python train.py --n_layer=13 --d_model=192 --n_experts=48 --experts_per_token=2 --d_expert=96 --d_shared_expert=192 --activation="swiglu" --moe_layers=[1, 2, 3, 4, 5, 6, 7, 8, 9, 10, 11, 12] --router_score="softmax" --normalize_top_k=false --routed_scale=11.1 --balance_loss=0.000209 --balance_bias=true --shared_expert_gate=true --init_std_router=0.0101 --lr_router=0.00184 --n_head=2 --n_kv_head=1 --head_dim=96 --vocab_size=10838 --norm="rmsnorm" --norm_place="pre" --norm_eps=1e-05 --positions="rope" --rope_base=10000.0 --rope_fraction=1.0 --qk_norm=true --attn_scale=0.102 --tie_embeddings=true --parallel_block=false --init="normal" --init_std_qkv=0.0449 --init_std_o=0.00881 --init_std_up=0.0449 --init_std_down=0.0054 --init_out_by_depth=true --optimizer="muon_variant" --lr=0.0154 --lr_mult_o=3.0 --lr_mult_down=2.0 --beta1=0.9 --lr_head=0.0114 --warmup_steps=50 --schedule="wsd" --decay_fraction=1.0 --decay_shape="linear" --final_lr_fraction=0.0 --batch_tokens=131072 --seq_len=256 --doc_mask=true --train_tokens=666500000 --steps=5085 --dataset="wikipedia_en"
Below are experts of layer 7 (counted from 0) of a mixture-of-experts language model. Rows are named router (the router's row for the expert), gate (a neuron's input weights, with its number), up (a neuron's input weights, with its number), down (a neuron's output weights, with its number) and show model dimensions 0-191. Each number is 500 + 25 x the weight over its row's rms, rounded and kept within 0 to 999. Numbers have three digits each.
Before each expert's rows: "gets" lists some tokens that make up at least twice as much of what it gets as of all text. This comes from a sample of Wikipedia text that the model never trained on. Tokens count by the router's weight.

# expert 4
gets: " of", " with", " by", " for", " on", " to"
router:475509546477524495514497525490485509469504485545485491487484475492511468504510506465480494531473462482555449489453505488526512506484489466472477511502464515439545499485493558472459505497491496463518540501515504529499504504495498534502487503476492460527494503470445524464479515486522471508540488482522519533508479536524500498515533512539484522516475522514493477466511509473432479476473496474457515515523527519526515514449480482487511550487520485520524506548474464497499479461468427509555496497480525463517506489534512523501504521498497500494501466503491513528482524525515456483
gate0:498485512501448498503461480465548470495526472502484453495503485502513547519500551507531523472516474513520499501531507538509501519545495491510492478508506509487527551483528525509545501467551523480495490524510482491489510489521522488517527502538524501501542478541499514466538517546515481475495490489486478509478492494486515511486531447499461501471517537489467501536507509527505517464483529525519460477531543508507543527485451498534494505544548489476504497513519513463453521507482495486490506539492472473491506485536447484465456449474558503486487492518496513472529487468547502472
up0:513488481513538495450480492511490503489506485476486466536483471533483511464493469527478494479526509467449504509563486527518493527466488514506485508484531471471492523500443464523484510489492475456503494502514498523505515504529506502493490530475516505521498522495511497492494496464505497465529520482526499504505481457515448520460503545494520463542458531438478476502468494446502472505463538460490476502504486500483518527543518505525458486523454472520514474488470509487549538482533509468514440519520542489486529484517465508439509477511484508499502510543518555521478509498496466516
down0:493482478516499526506494489503514508529485512460499446486480509516542494541511499476482535480515518489525486545504511488505481529513483508486473531514519487489543512512501542475472539463514477481502495470489485507462481542430477504534526500507503467474485521486513522457505497500508498506505547484519511520568487466495511475502494444545492541507543480432511511470513482538513512504518460517528539486486458480523522479516473476493429460502519516524491496528509512505462495504532474511523543527470481500484494494480506495479479523530560467510480449531479500522491515475496542487
gate1:500513478486531547524505526522525504515475471505478499504477520510501493494474507501499544497483473522496508496503488492482482486525515538531516506485520510547519491545516487502537487511538498559490467513465535525539490554458479511485517522507469480502528523469478467475466550478488516500511450514505489543469502493487473522525505497466474468487491470473484472457493508513491487458486450529463467440453502464445471439508492448547523508464499477492503459474498507510477527547498511539483497497486484522514471519497528515480525511523503488460502497529510473500505462508543505525
up1:449540497527513524549505478496497507434482512488509476494498519559477506500465499545500521516494517481478494495538497494506483502528502489486505494501437473510506475467502531509465556546471486444513512512507499496499502480517511522481499455464491461467445448482497505474510504505477523551536499523521518488526481532479515517483489546507485502484537470552495514491486566510520491499473512492503519499491483534488476516500528466513494468505524490489494489519469485502494504506485449511470456523448468501535490512471458506532461467502549471533521461472508514544506496497489495504
down1:498517493467487481495441524503502480494525486496556521511484502439483508535476487522494500512532510496508481443492474507519501517452527476473502506523471501509466494507501528502502477532484504491452499477482502547467471537494495500514528471512502478521503507455505508504544448514468469516495529515518528493471501460494491513506488508486496499486484558543495515502521488507478549534479491533517457501531522513514471505502492449484529431465523533475504456544553430516478463456509505521486543507491490469510486508506461468482520493486479532550480518490481477509479514498528500508
gate2:469494527491521492467493524473525496507481505478555498463522496526503449508448504489458516465492509486504520484529519482486503488459485511512519509527485474509495501468468523462474532516496491516500519491463456522519485525517523528524548476530531490536516501534512516518501482483550468533524485527475519473474476519464541523489509507487476471524477479513472483484491490481526488509533525507454480487498519526507499459471548540511499482505524517533503516519515533505502475495502485524533602480504520506485490535507475521515511482492476537477510438496448515514521475489444492547
up2:498489493541534519498493517523489530510532506540492458508530518487476537456524470541502502545500530500434487488489439522514506518508513466447497469477518497520506514475463451522525463500452525523510495514509481511549500458491518500547510491484544472476476472537482483501530521509467500509480501484498500515536556492489490504493518494538488508501511541488515517491540476496504542489527470485508556461489447466475516499512474470550506510508509502525493461498486504531496549518529539475479480500485506518481510473493475502481518546514494507466460542514524508526476499510541481479
down2:445464536496471514499494495492556507506494510489493507514451471470476539533476485494470502432513494517508450447516471491472539497512508472535483520495509511514478473477469503497510539527490496478488541494500505510482461506505481525521493542473493514505482474538492534494476537502499501520455476431542494509459495504479494544544477468507476546533514513484492517518490505516513540494467452490496498497484488475534507493499553470481511542486481506513470475474476522509499497481472535480451488463535477492500529494481543490510504465544477515469458499516484512497477516474521545509
gate3:528493496458484514497542534509493510507473494528492469487529476520462464487506530511513491456476498512480493509479501451498476524540514460505450536531468497512501479462479525498536457527517516578478506502545499493504503514496516495530499546487514517531541516494456503476504520515496508477429494574477460509485516489481499500521502479491555507495552463513527509479524457457496510515495492459483458496496479508475507518487462515529492523499516568533506483521497506514474511520483520498459492487496496508471475487497472527491495503464526500517524516495532522526504539541491458518
up3:522497454519459501505517472474502509520459489518482496513503491496437494553500496499487493510506536498489484528500471483489499522531503480482487467538470519550463488478523527528484490514491550494483491470541500466482471487505529509493474515495530477505495509471477522497509467520499458528451470499496508509495504533504473490540541472484491483520520512534515518505501492499484448508507464444504516495521484503474529507565496533519468481473495528465503473488472537511486489499489515523511525514469510541499497506494520534523523498441535539567463539503524511550531478496531426512
down3:523533498483480497496468510497509508546486474505469543508479465489498563525550491577502464511489517496489514522506524478508479503535488466467509516550483504494505485488478499530471503470481535527527421477496520488505460456463506500509489492496511500509510526509492527501513477494460412525496531481493495508501461520481536430491535415508523511499496482507524501484527501496453478517487529524514493465520504509500524501528448485498509503507493510491495533449501517481517485509495518488471496478490496475452527497498488528487472520483491521542479515488546482512505485462500501504
gate4:489510495515550481476528544522492525494444425511492522528478522520498507459528540497487544536513515469567488504495520518473515525520491477501492540500501500520491490551489553483467511452501498496527491464508509473513493507528474466540499469467498468462491527503504493508505469546473507507533511496497519540534525536517520496488494565475473474461543467512502518492508484482500503531489477510487475494489451482522493486504463491452438485508488523477450521458508508499485527496496500527493547482546491474501496494509530494502487511488505495483486509523479520543540510500510457498
up4:501439453531471536485490533487514522490492541477484535501493515538462522519514466565495522521521495525501481486498527512521484502506509476496549472492539504467469515506503483496478543524491516476504485524494540481508447582505532469511481463457505512486494482503474461490492512518456496450520481508496527496484515467515533520511496516494457478482547517534550474526484481525521490504488535498492484526487506506503486530523501498513466457466475490510495545445517503500527489540509501512516484488509478509510473521506502500520488526474521546502462492540491540443463476510510531484
down4:514501455491515516488501513484502502537464521458501477505505523494509468488506499509495522522522511450501485531476503480524508508510473456521521530520483544509496468527462531472495453556491526509481500526483505541490532481484476504509520490444511479507513508487494496498463541514460459514483512482524499528533490525553545500538490498538442524508480532506495490472449525560490514511474476557502487519482506491463506529515497537500458495505484491498510451490500514532536537497515509503444514503517465496525508468497491517518492470545465483502529529483544549522523523506513507560
gate5:518540522467515473464457467456467495509483482500539467548504519511508467510562498542513467520481456491505492504482541505481493511509548460467477534460496521445509470459496490534503514519469462453487494472474536491482541523501498503531453513487523522526510475517465474476496537527496484473495520499519500517482507504468513500499492534497490539558476499495493495502548535464480490467467522466538485487497478502496531514521509513488523513450493471527484478495496487501515523514482530523502485523475501525484545492498496468483488484508538513459437476485479520506546478491474490515
up5:519536531515496503480535512498491491488482485504463451547522472507499525461489509474446512490502514506484486496535516503518511530491494520511547496517483448443451484520484534511502523462504493538485486496551483498481483508492497433524453498438506498487505499495489508558486554480525486495484472511470478488521498474536491530509494507526492533460486474493510511474479538507518509488481450478506469555524521467501482518512480453539507500459529486482499475494460495493482450518499514455486485502514494465483501514475518507484429513538468532510507501519501512487497449521521521478
down5:522488502534488451522446502501548456514480512497511531496473536514545500522522520488476487508485493534504507495505530548496525495502511492505465471528488486502541481501554539524499465526451518483472493579511486513452504498491525543481487487491496528495509508498496512476457513572471474506518498519468475478475496505490555450497500523514452432487503486489509521525518474491521460508516536531506520472485483529543503543502464512484457473487508492511477483501536527477537495532517487511514516460509513494525490496517506527483531500525524499528505455510512515479463487489470507469
gate6:507484498492506507522512456466487494462498475486513479483457488481532535482503525454476479497493525528495458487486504527483479481555449518518516478533494503495494503480523506535518467524524499514479451490491498511489454519459492513520478473485452503522463493470494497493491497449528496497546502480485504512502516482507494516499517505495514507505493492439458542529467522514484489443488529498488469529522511481461519538446491526510462494542512502491480575529539485505519477494499501477475516519526504504481490461501484491452524501552441511491555482473526514537486509552463501504
up6:471487474488498512480516447469459493478502495517510483462503536469532503470512487506482511562512531498507512495515476515515465525505503540532502506499498523488512479474524504552492473489554494500506546461534558520498502528499500522444514535524485527508488506490517545497510479502513500501531459476497512453509494458506469519447461475478528473524477527449504479552480488482534541445532470503520495492492451531506491526466492481525504492507501555474516472494497465513518485477469504542469482534519530471489497479474474519506469500479549512494501491483488543536511491491518487473
down6:524526546493516471518527510505494512510473499530528466467479481483528544519513495494535511516500523482473478494517529507499516501497494560509499546491474483443537480482504461532550497514501494516534525499532502471531473499488491443495479478450537498478479486516490486525473423494518533505459524512534555515502507501522469476503506472480492480548467495489482483472511527466503518503522500491551474468495449476497471505496507506467474447477483483518460465460522515531523512514511492480484498496510531511484488521480526482493504550491513518501493546448518509523511542509545497474

# expert 20
gets: "\n", " =", "\n\n", "\n ", "|---|---|---|---|", "|---|---|"
router:485523505499467481478495530567517514471538517467444506497509473463521480547489468533548493484513508535452506528509517468510516483476463530488518472496516520506524475478507459485482533518492444484461516472481542486466487502481541472513473476452467481505521487506492490476475491508482483491459505533482521515486505511460507487468491462518506468496521497488517482513519457493529524473450501537522505471513479494505497491530462501488490539488480514502504485442493524512503473495510514504499469509502516514559467496498479498470472486544501505549538496481474539461499478545557502466
gate0:427497522534523514504513486500518477526472537497534515520493511497479510504463422497513479521478484466518472470543542497513440483481515521517518500520534520512506488524524490507481536498470495474492497475508489514514480485531481536473499528504520507526547484502505487501471479448475492475454512470561483475526518486485536501513516490500447507516492492533499450466463546504496482488509487470502511454504450456521501516467518530540501492477502459504533463527503515525512518491495466526502511497505483451447494483533465516501507487511500511476525532522512520498495474496483563477
up0:526471518530477520489525527501516469475484458498502507546506543503515516506512581524479499465527490533501540484506499518493515488494525454525496567477557475500503489504479505559533537518493465479500470501537499489492497464530541498501478490525525485477491542504493505513508458510507474500508530498492490511484483481514461496440497518516541484491517543515451542512543490459536496499506517533483488537485518506482517473463516483498492528512493482450488503468509511522521512530501528535507496528505491507505492528488530476520502504489487478492518427448465436500518497520519476511
down0:491506515518503512479501485473483486514466566484487525521558536454503501464516516514484452476489540471483537460513478483502530515482514485504476514559494500497473479515530474520524534479481523527523503521491453522498543507537481491493484492535509493568485535523503490464498499514488503521507539507471505502474497515466499450489507505464496473481470483503512504563497529444498491485505503545500489538442519506520503497481529474504514508443481523487504537515465506532536471501497539500497491501528466490444494437526503528493521510511522475518488468464497513492505511530541515526
gate1:539488519522514491526434485509506483488473523489497496468455511507485508529491494538499523463540473546484568457492507471482477462491506496514510532490471537508469447521463510525523541480498459512491438555495486504533488488480505484534567514510514551457465531476490482515500495497516470502494495498501490486487520502495500485480509536465533467509498540525459498525506487519483454450547497511501481518459479495532492491506540479500502478512474526465523512494467511509483507506521504503508560512500501505478509551484476512499457494480497517480512534501519509522530457499542508510
up1:460520494491505518438544522518490519548472525539511505548536483501541457485537490485494530506529501504492504535550478537507500518493491494513495508540511505504530500528511482495513481537514543491465504460524520526478449484485531518486473510553541485537521486485516512487433528512514477469478470484554489502567487475521518510474502523495481509510523523511530521480530504481469524528475512494531524484513468508457530490499486506506556466495469488491510498521473511474521478496513475487508491490512523513520479504468554463497491517532484513508548502557508482501506491524507448485
down1:467526534506507459496520494517523497480514534477483487483537467491482470541483520494490547497453483542514502479487498476503513466484486520507476496515456485519503512519483513510524487566500497474499481506498523481470515494517465496515498523532451462560457517530496476504481476488517511522520534486534498489512498485515517487529521520480585572474513518519578479510533516458502468466477507514477535517518518505486496513491520523519484484492504523542510435499495523501496516489530517523537478499519503517472498541467488486474497462522483515486470535508541492470540482464509490516
gate2:497512517486508567459499452505488549490469481498499519505533496478483444512501515519466481546518499512500469432507502465513474495539526499509513437479508481499507504491513514474521536507483526499494501530505516469487483509471501528515476456541483499477537483549506480503461460523529450525537470471503472520485549528530528496487494468504492513512558483517478513493488482525480470445505467468475485494483494545478452477482470483501518481511503508508436529495502515502472497509461503509478518518477503465475511478505474492500494478500507509497484498542536474465537505485473509559
up2:474484530487479517500480469483536512496502489477548548479510502457499472529507509576468487504547503516518491458514486458529487554522513512501478455474496520510497490555482456457499514518511497518494494527475505459500491514489498553534471507506507484505526494482487480509485462535492478525523468499511475491474530513496513477470456442505480499511507480524485542489517500535465463445488476487514518483465512487479467489471474472460488482544508520533450499539496483528504514519535466470469521512472514511502491481501474498511544540503511511477524506497510487452556509484498480524
down2:488481507515524439461452492463487459516491499536461481484443489542577490513491448487501509474477475494513517502448517506500492519497540515476490510497538487520498495500483535516539512490486518464483502484481502534530517472496517480520502488477476501488529550510536510545510487515492458510472476503454508501502523522502445468529467488543521511490495491503537495470470519543473476527518514531501535523502532479493487498477501534478476520490533500496525469556493545489467521465494486467549504501525480529475494522489510505520504501529516532460491471503545532500481494474541513482
gate3:467510468502486507482459486486489490527448480524493544490488508507512462504486462521468480486497493482502521509499498512503512472515493518512521524484517495528484531521472517537525479500484531564480504518546544497482528514451473492484532509497470523458481502515541524509489482539497484483495461527492461513513520495540488509500458499471519500496568500498569442511522514492515516468528444519507446457515491517487511502483522531492506519549504450548495499524501487489459470498511504526515524508514453508487512485487456508511515518509533527491457490441524558492496508473483515478
up3:507475518496496495519520462543464521495508505527523510481486480475488510510495490497511515495488523535479448472533505517538506518518503521493506420553473494484477481475536499440513513481507466477508528534464458485513501506543512516534436497514535495571466516485487481495481502470510519471519499514504482528524534498497499493501493488490470514440454498505508518484489479488510474480492523482480512514454503469503499520476505518534528506470536530455491520483519498480558515500523494458511511468435499461459500494540528511496477485467469511535540516493461495503491450480482511505
down3:487563513543505468499551510473537500492516510540511527515508519500474479478494446484503500480518485452544539487485532505509513493511497513517496495479479499525490535465511453520428492500492497514478491468491485521491501549489495515518531479505507473539496459470483515535508442476505496498481514521500474428509517477495508487478521491500497519487488499494497450464502546474488505530501530494483504520552555493478558536448519501503472482525466450514486531480513505495518495488449541504504495516472525513490516490485524509479492476514481526491480543491484537506487527529499495565
gate4:547502530459463484497476538511510469506451526449531540505514499457513467539478479508509514488504479492467513484514491477499458477522450502495483534485482541523500528534466460508471508450516520491486499504513510529570477497485471482471496528517469501522502520545510532486485493512532468476557525534454495494500502492498486513544512524484523509505500492499475519522461543499495452521494515494470526520522489477515498480543484531478514508563499493505510480505472468498485527537465521485462511465517500503472477518532462461496481492514510461503457526526481502542463520495510474493
up4:542481479514452471488515515464521508510490495507530551492500493470554515480472498533516497485526497438444514498489515477517517462483484502538493492500500573497498543486489469530495482486495483501508468528484527473488495504444458471514442535493502491522485542524539502499509485482527532459510486530503473457486480514572518509457446505492503496502473465461481493477491534533510492493537485487519474510480507508533455499470502543522507482492493489518546481509504512491494518508463548495538501478513479505454480490536497491480482505483510450523495477495541492535485479504513515499
down4:473465481480484501506499506536481518489516502470535499483532521450513521525487469471485510507508510474486432530508551476481502487519534514495536454484518517514490507503483464454463535486481500480528501532495515499461485500475521476522498499438493494506514493501484495484518456477481520497479477521517535518486494518481507523478509502514533440493456497466439499501538520453492532454487531518533516479528504516522516476494508530495484497476472490495518478473447507464430472501498512503471463528495499479512491495493457514506473488495490548422497500479508488467480527552473507474
gate5:475491499466449497540474495518501505515487465445497493501495530530498486463518517470468516495482488466490506489490551511548462505504490463477489498485517480483518505467519483492448545519500523486491464442534527520483468503478511495472504482505502488485535547522528481494445481497515490512479471517515498559514505478491503524462469451529538486521499523494466471495537504521472501465489466513473473508491486465536506477495488421504484497498537489447526537510526468517499508519521449505550498495501470547490507470497461501511504504507481464491487488495512479519544532517481483538
up5:487527532494533494524491500477533444527526486529510491531539511487499499509465448500500523487490497471520531464462511494512479520503544484575522503508515481522514475463489505507502514488443468482457505543483509449456499509489495527495515486499502552443489540543495507544542484514474495491484467527490507513510512489472511495506479523502490514551518524500451504517478511476483495493508507472483519486477497563455480455509515497505531521481496508461480549464504537540447512537501521511541497497514492520509523535535529517481494522500498493497520503501502530508440500491489531466
down5:516506480482478521499471520520516484500445489485510511511505472524469444505497508499570533472532492508516482477460491455496502479537537501496500503472497492508486507482473500501479470502459485447503489506492504494526530501502513510495480526527498492487487487507500480520459530486477505474510523526471470503485469519498480516545487551529526453530458541528472513522508540476524471492483527522510486540461510507508516510526513516561538537468559494503504544489523534488499507501508529508481473443548497492493490522490559465485540480522538552498475471493502506482549503483499517551
gate6:523496472497495548491498478486519505481473541500499469508459529534503505506532527501537464528536512514483451532477482555478512517491447540494461486515497507444482485504509458476520455552480491476483467490514520495509526505515506476518484483504506499507478507494518471518485505518502466515524485543504459508526539456488467483481471508515514487534508506500490471540512515466495477522509494477502469460486499438514534455488499448487534512496548503484499517483499496517481476449536489481505539542435494503529505524516507452532486491503487485514480556540500521463498526518535503485
up6:525497462516454470483508521497509538531483489476518494523518494499450521495470472535490499475448520459502505544515482494509512493514517520504478520519518472515500518530541508512504492526533516564518554491516498524488507489489506521513486524510512523568519497484486505474518497479532524490490541478490507483480498465559512550522480454515540520477475454510456488445537510511498517490532497519467467535492488539504512461506522509495485517539467554464483503495514513497518474484495484492500530486475507478525508458501518471514547455500547511474470475499530473459538529519484497532
down6:493533450473543498438492507495526524497500542504505464486480522466464478501562496489472568483514514517512479515480480481503499526445526535475500498475505526520492503496479462493505552494513497463500503508449517469544496503484451497494499475487466474494510505469514486473458472520499482479534492494519488518508469529471541473493512483511511455501489512472508484485512501486491494475483467475497487515519516539488510562481544485495527452488510488465487495525495461503512523490503496492564534461497478459509482473527498524468512520470509517531511515497453539497468447513477477460

# expert 14
gets: " the", " The", "The", ",", " in", "="
router:497511498491523525482526521550499485493536507505484464488538463479508562490494455489534515492485473574514532534444490503537544503532488549485480505491489492531532498490467497472521537497513561518484508507506508482495503490522498536498529472462487501467497465479513509496461468478495515476465487541468508503480504553487498475527488507504493464488511492491541536500517487477488516512470475524523503481505516472489516518503490500474489517529464502541498478506525473469486470497524502483525516452491479521490518498499509572484504464496507491527554526470463530469473428489532470502
gate0:489488501469516513510524486499484503492475482504506483517462484496479514499497517487460482471486459449489509463465507484456484501471511518503526494514450452483477512461495516490475507441465466510508453479501500525487472493497512496505529545500457551527539408519493539511508483460526510484474500510498509513481468494496476513512523505525447516510466534537476469476527508468520518498511470506453497518478507493474500511477489538497521456538490524462500540547501493534557541516528498494486530521493529487500521530496477477467505490514514474512525470503478490489550521444484502497
up0:475542499482535542490525507454486485494495485502542551457505517469533506506478492485495470521549456553433537519518491518503483532466476502510497494495524491490487492540530478483482488523496563490525524497502472484518515522520473509488484499509515441503539517506507506525489543481482498560496487489504455506540505550442501498518469509528525525516486505475510512477499480530518489504526502471500486507511551560506458528498506448484489513487504458450484444481503495499458500498494479502499481494508495502547499493511478500492489507523462540525479490516543496536470498480517475514
down0:496500508450502531447525514454520491463484492520470482508468543502493529533526450483469452505507509464519495485481487501438529500469516488495540468536498493470467544454514524477522495517461492525512458521495516498479488524508559478530505488509509517423521492541515484488481490521480518520490501520509496518455498495534542475494484508510452522521486536482482503528529486497518490523505521523510488481519550501502530519504530488468520498478507526496473491490495495493496523496516514472530537509510496518490525511507401499494507525503457535514490463523493452497534479474481507520
gate1:479471487490492499490514484487475492510512485477508457534522492541555533491438499498507513515532445477492549523503527502559471514509452490472490493488468531482531495505483462466481482482492507478517479494478475520516512499510510476499544512494484495459455452495497555562483500512488504531511493445503447506523522511453508513551503496513493487475461480491555548524472533526489491485483523524510486464483503489513520508482484499494511522531503500525500452460490477501502521499531477490541512479480484533458505475505498503508503484494497481530526532522497525511520469483568479545
up1:499504475498520464469494479473481521512483509515469483544485562532497420496552518474523495488502522517497506493554523528481558487472511499498513497527482482512474493502525552528456518464461490510528488501511529532514538511471480485485514506523507491516551513503483468471525557501486517490542516519533537532491476486513511517485524485464460492504547493505468491499495472504523509487488485519483504512522504489491514517527506502477510484449514531479491528496518555492489505468496509529449522476490509484511439554487527519507529544514513525528459464505501444518460497506481495489
down1:506501504503494495494501507492512505528493540481501521476483511478497515501532475481509518519478512508487526488514503475483507502537518464485473530526471508479482516506440457544506532484530536494473506449472520466502505470493487531502557527533434472468491515489512517528488493555484504473485544542503453518516491454505516471478490471479502494507466498464452488522547495506459459479444521502487486514443507495492495489515519495518504444538509501478503469550522513520518544487520502483494491495477504542500504447496525523494471491536488459491519502521471447533499535493556517510
gate2:482500512504494498504521473454542506524481501517514545500520532497501481520491488515489505527452528497500427465556496476488494468503496536490509509490464497489510520488526455465530513488508486476434485484521450502524512474541509503502488474501523494503461512488525528479496541477525505515457514498489514516475541513526476485474508500546499485530476511557443521488494454464538497524462527468487541501468440474476521503554541506502515470481495466443478530532460483514488514521471510519509513481496474486492507500523549486496509479475482511533500518491460502521485486497533477504
up2:518496519493471530483484498482438469517484588504460523480490497497541459489510476501554525508507530504506550456510497565537534461481477491476501510534513525473520483496458466489493504533499525465511528544502521528492484503526482487466513503512486486514495529522493496507473501485500535499550483513514519494501520517477525508534500546478497478540507460463456481525501496500513485488512488497523552541545501486509504505528525482498495475488532478513448472489500502522514507520531514543534470491477501535541494511487525490492494497488475475497471480482466507568497498485443503522
down2:508539477529484450479474502460449444482509527524543478537530484483448507476506507553485456512513533505478513525486457533484495484522504498550480461526531495510502464465545492519512492493502491493517503449497480510520494519493495512479532523457482439487504499490514477530526469516464550522503471489521511510554541505496502558508515478522470471532506521504476481475532522495545496504532538490464477489473533521482484521484504526520501496493521536518533515520491514472525486510479531470474492507492470492522515477508460505507498488501549534524500499548517472525503496488491458516
gate3:456506480500518557501539478463481513479526464540519488456458541472499514498495438498497463523503483560534482548481511467525530490515493467511505477502480530503469501504463536524543508497511483551495523533482477485502451526522443497487527498484513493529541469472503531578475504536484487465512532530530537506480504490526528495529501485500475484453494475468494505520549478540502517486492496477490498532479512480496478535472514499509452530528463520507497481519523504516467501512509466499523491504515519534496504516498517506461494494508502490539503495481486481493494515500462457488
up3:492525500537491504506462528476493535458494530483487492495565492524515481482463544468529510518507464468485499465529541498485471498461486491498502490478525497534547488544551483490495505486529461494551494480538497460520519514465526510499428500529511526493484500506466482446530490452511483535480467523512473497500516560478475520526506507505499508509512490538501485491463495472502482486475519530473466501434486489547515473477482502487485487474530482488525498486517506488539513504460542499479503469481481480510524517454456504534500468500500514546457492515522510514513496533506526484
down3:502505496487494489487507513489494513521491505512469409535500411522464510511529468476467508497522467475507493502485513490471495524457511525520527478514511495499519480474505491460502523487471485486548515475519493479493512538522560497532477478479501495498494515492485506481504508477463513541476511501505510502535481498503477488532478526511473473512501504490546545503502510456456464525478495530499506524499502497513510479512468436441510516495535520499441513515534476462520492528509442510494508462456484522499537497525486507524526507476509528495520531478469494498460465434482473481
gate4:532473530487472548467471507514483510493533482481503498511493521496443499503514503536467490496522490495447504459500482522481490524494478500576501519462538492514483512527493502513499541468477490493511536472475506504473520505454525497477537470455538446470524513499502522532478487534502514472467510481505488502510495488535515521444529509499498528534474490494454515509504540524470480494474468512497491507507535543467472525482498528530472527484463515517501497510546496540476531518483521469516499498521442507554504464510516522473473511449499509500453496468487457530499483532534505492
up4:445520504473469464511536460473478502490480484489462523469497466520499516524503443502496521536478514470513488509528494492541491478495471507504493491479511540489513509452479509492501490489512526515468476454476467530526469524531463473515496471559484474478493498507476487494516487479538476523501460477457498490515538453504503492466495489521542517487519495488500469509486483445499510497506507531490577513492493469494493513439524512481507504507479512503487460509458530510519548505511500489506531496530584491495467515494487543482484514525478544497547550475471490517480485509520523510
down4:523466506492550483511505498476501499514473526494491431542507492483489531550549515476464494490508472467479520468488485497479542476496473495498500485503493499473512504441499463486501511525473452483545517494495496520430526507529485473483524471473503474445453516500478506523481483540504498535468499492531511534514438494477500523503481507527522482486528507484489480479528528480490483514472454504495483507496504527479482493509469503471531510526514461525504511472550566497468466468497470494522471511505467508518527463504482475511472495489493506519483475445509481504445538463480499516
gate5:499485473529491498555507468503480476511473550498462486474524499508494516512487500464469477488519497544495545508510452494485503509484465521473481487497460506514518547553514514488489486515501521477498517490563489531468553494527483456529512473527513475522478491474494475465481521492487535473521485480498467485469508453500550500498487499481479529527428492518526509492539519498482504473458511480495462503512517543516450441501509477467506488449503521526512475457527515461512463488498528489507543518529486516469497484467490496473484533502483470508490479447494528492499488504525459486
up5:550526526477539503502454487451519501492520502494521479505491507511481488492512545492495546471472537514496495510492490524479480562489507510518515531496520452502485514496491485522482465499529477483461549518476490508499507498507522493477533467461537509533536531506511507515520469466507465480506517536518520480542532505487481521491516529484487491485538526555462488488543513511493487514520514541507504452478519519497532543547511495514470496542458546488544507508483529463469522488528517515523499520494545473479505456471555491530475486453517505510484505532493510466505516518478563514
down5:522467524532510490516499472567513476461505491468516530453493489484514490515520510469447533512465489460498493545534497427528490488499503494478509499559479468471455519502468532507523524499521522486448482503469468452521495477488516476495514535475531486510525458440537492541471477518486477506481482513501497497542500512474480501431508499477473481500525531513473508519507506514526493492499473530488518489504491531520475460502498515513496520480487481520505527453495493517545530525453505524465508486490543497531474486485479520523540507465489485534521501491492472492502474518453502498
gate6:516457511512466528465457477521485485469493519497503472520488524480481495512550544550447489558520488526500524473502478462482512478506530494517517504437492490496517486461497514510531468485499518514444444501468469486504533486498476496505530467519490499497497501509498495489498488465517498454504489523495516477479515455493508495520539516465521478530506525465450525471482510525498508448499495520521512513481531482551467505485528463510459510554489499505535462483529504535510489515476536472509482527484500476517499510497553509496559538468494486563495534506485503535514485490517523513
up6:487503501529522470500507487501520517509495509512474473497498454511512516534473472446523516466486509555523468515571522530527504511538506471542534512537517501513450511472508499496502493514474540509553501510453505531551479541538511507476514507503526528484524490465525444503490538471503493466510509510528462469498496496481555478486513516498528497514506458504522454477522497499502518531497478477506520495474468528482506477497499498502511487534491494485489540486473485520492531519564480513497494479502472543525475470550453505512563504547511487467471525501513479451487510513485512510
down6:496500505566496516490541516518495499464509514480459523474475480482549520532547523515512481574473521492465521501494497506513481524469485533518491471532506477508521519492506484463516515495513515488515483526510537515506454496519512516506512469484488517549513487510481496494514475531471530489511528501507511511447509487444484490556506517477517476518506459544507563488535500510506510509531518521505457447525484502465492516480529493499512523479498468524490521505485478495504511463493576497510506473490524515495507527518455484510478501518561541513477465449549529559509502503505499486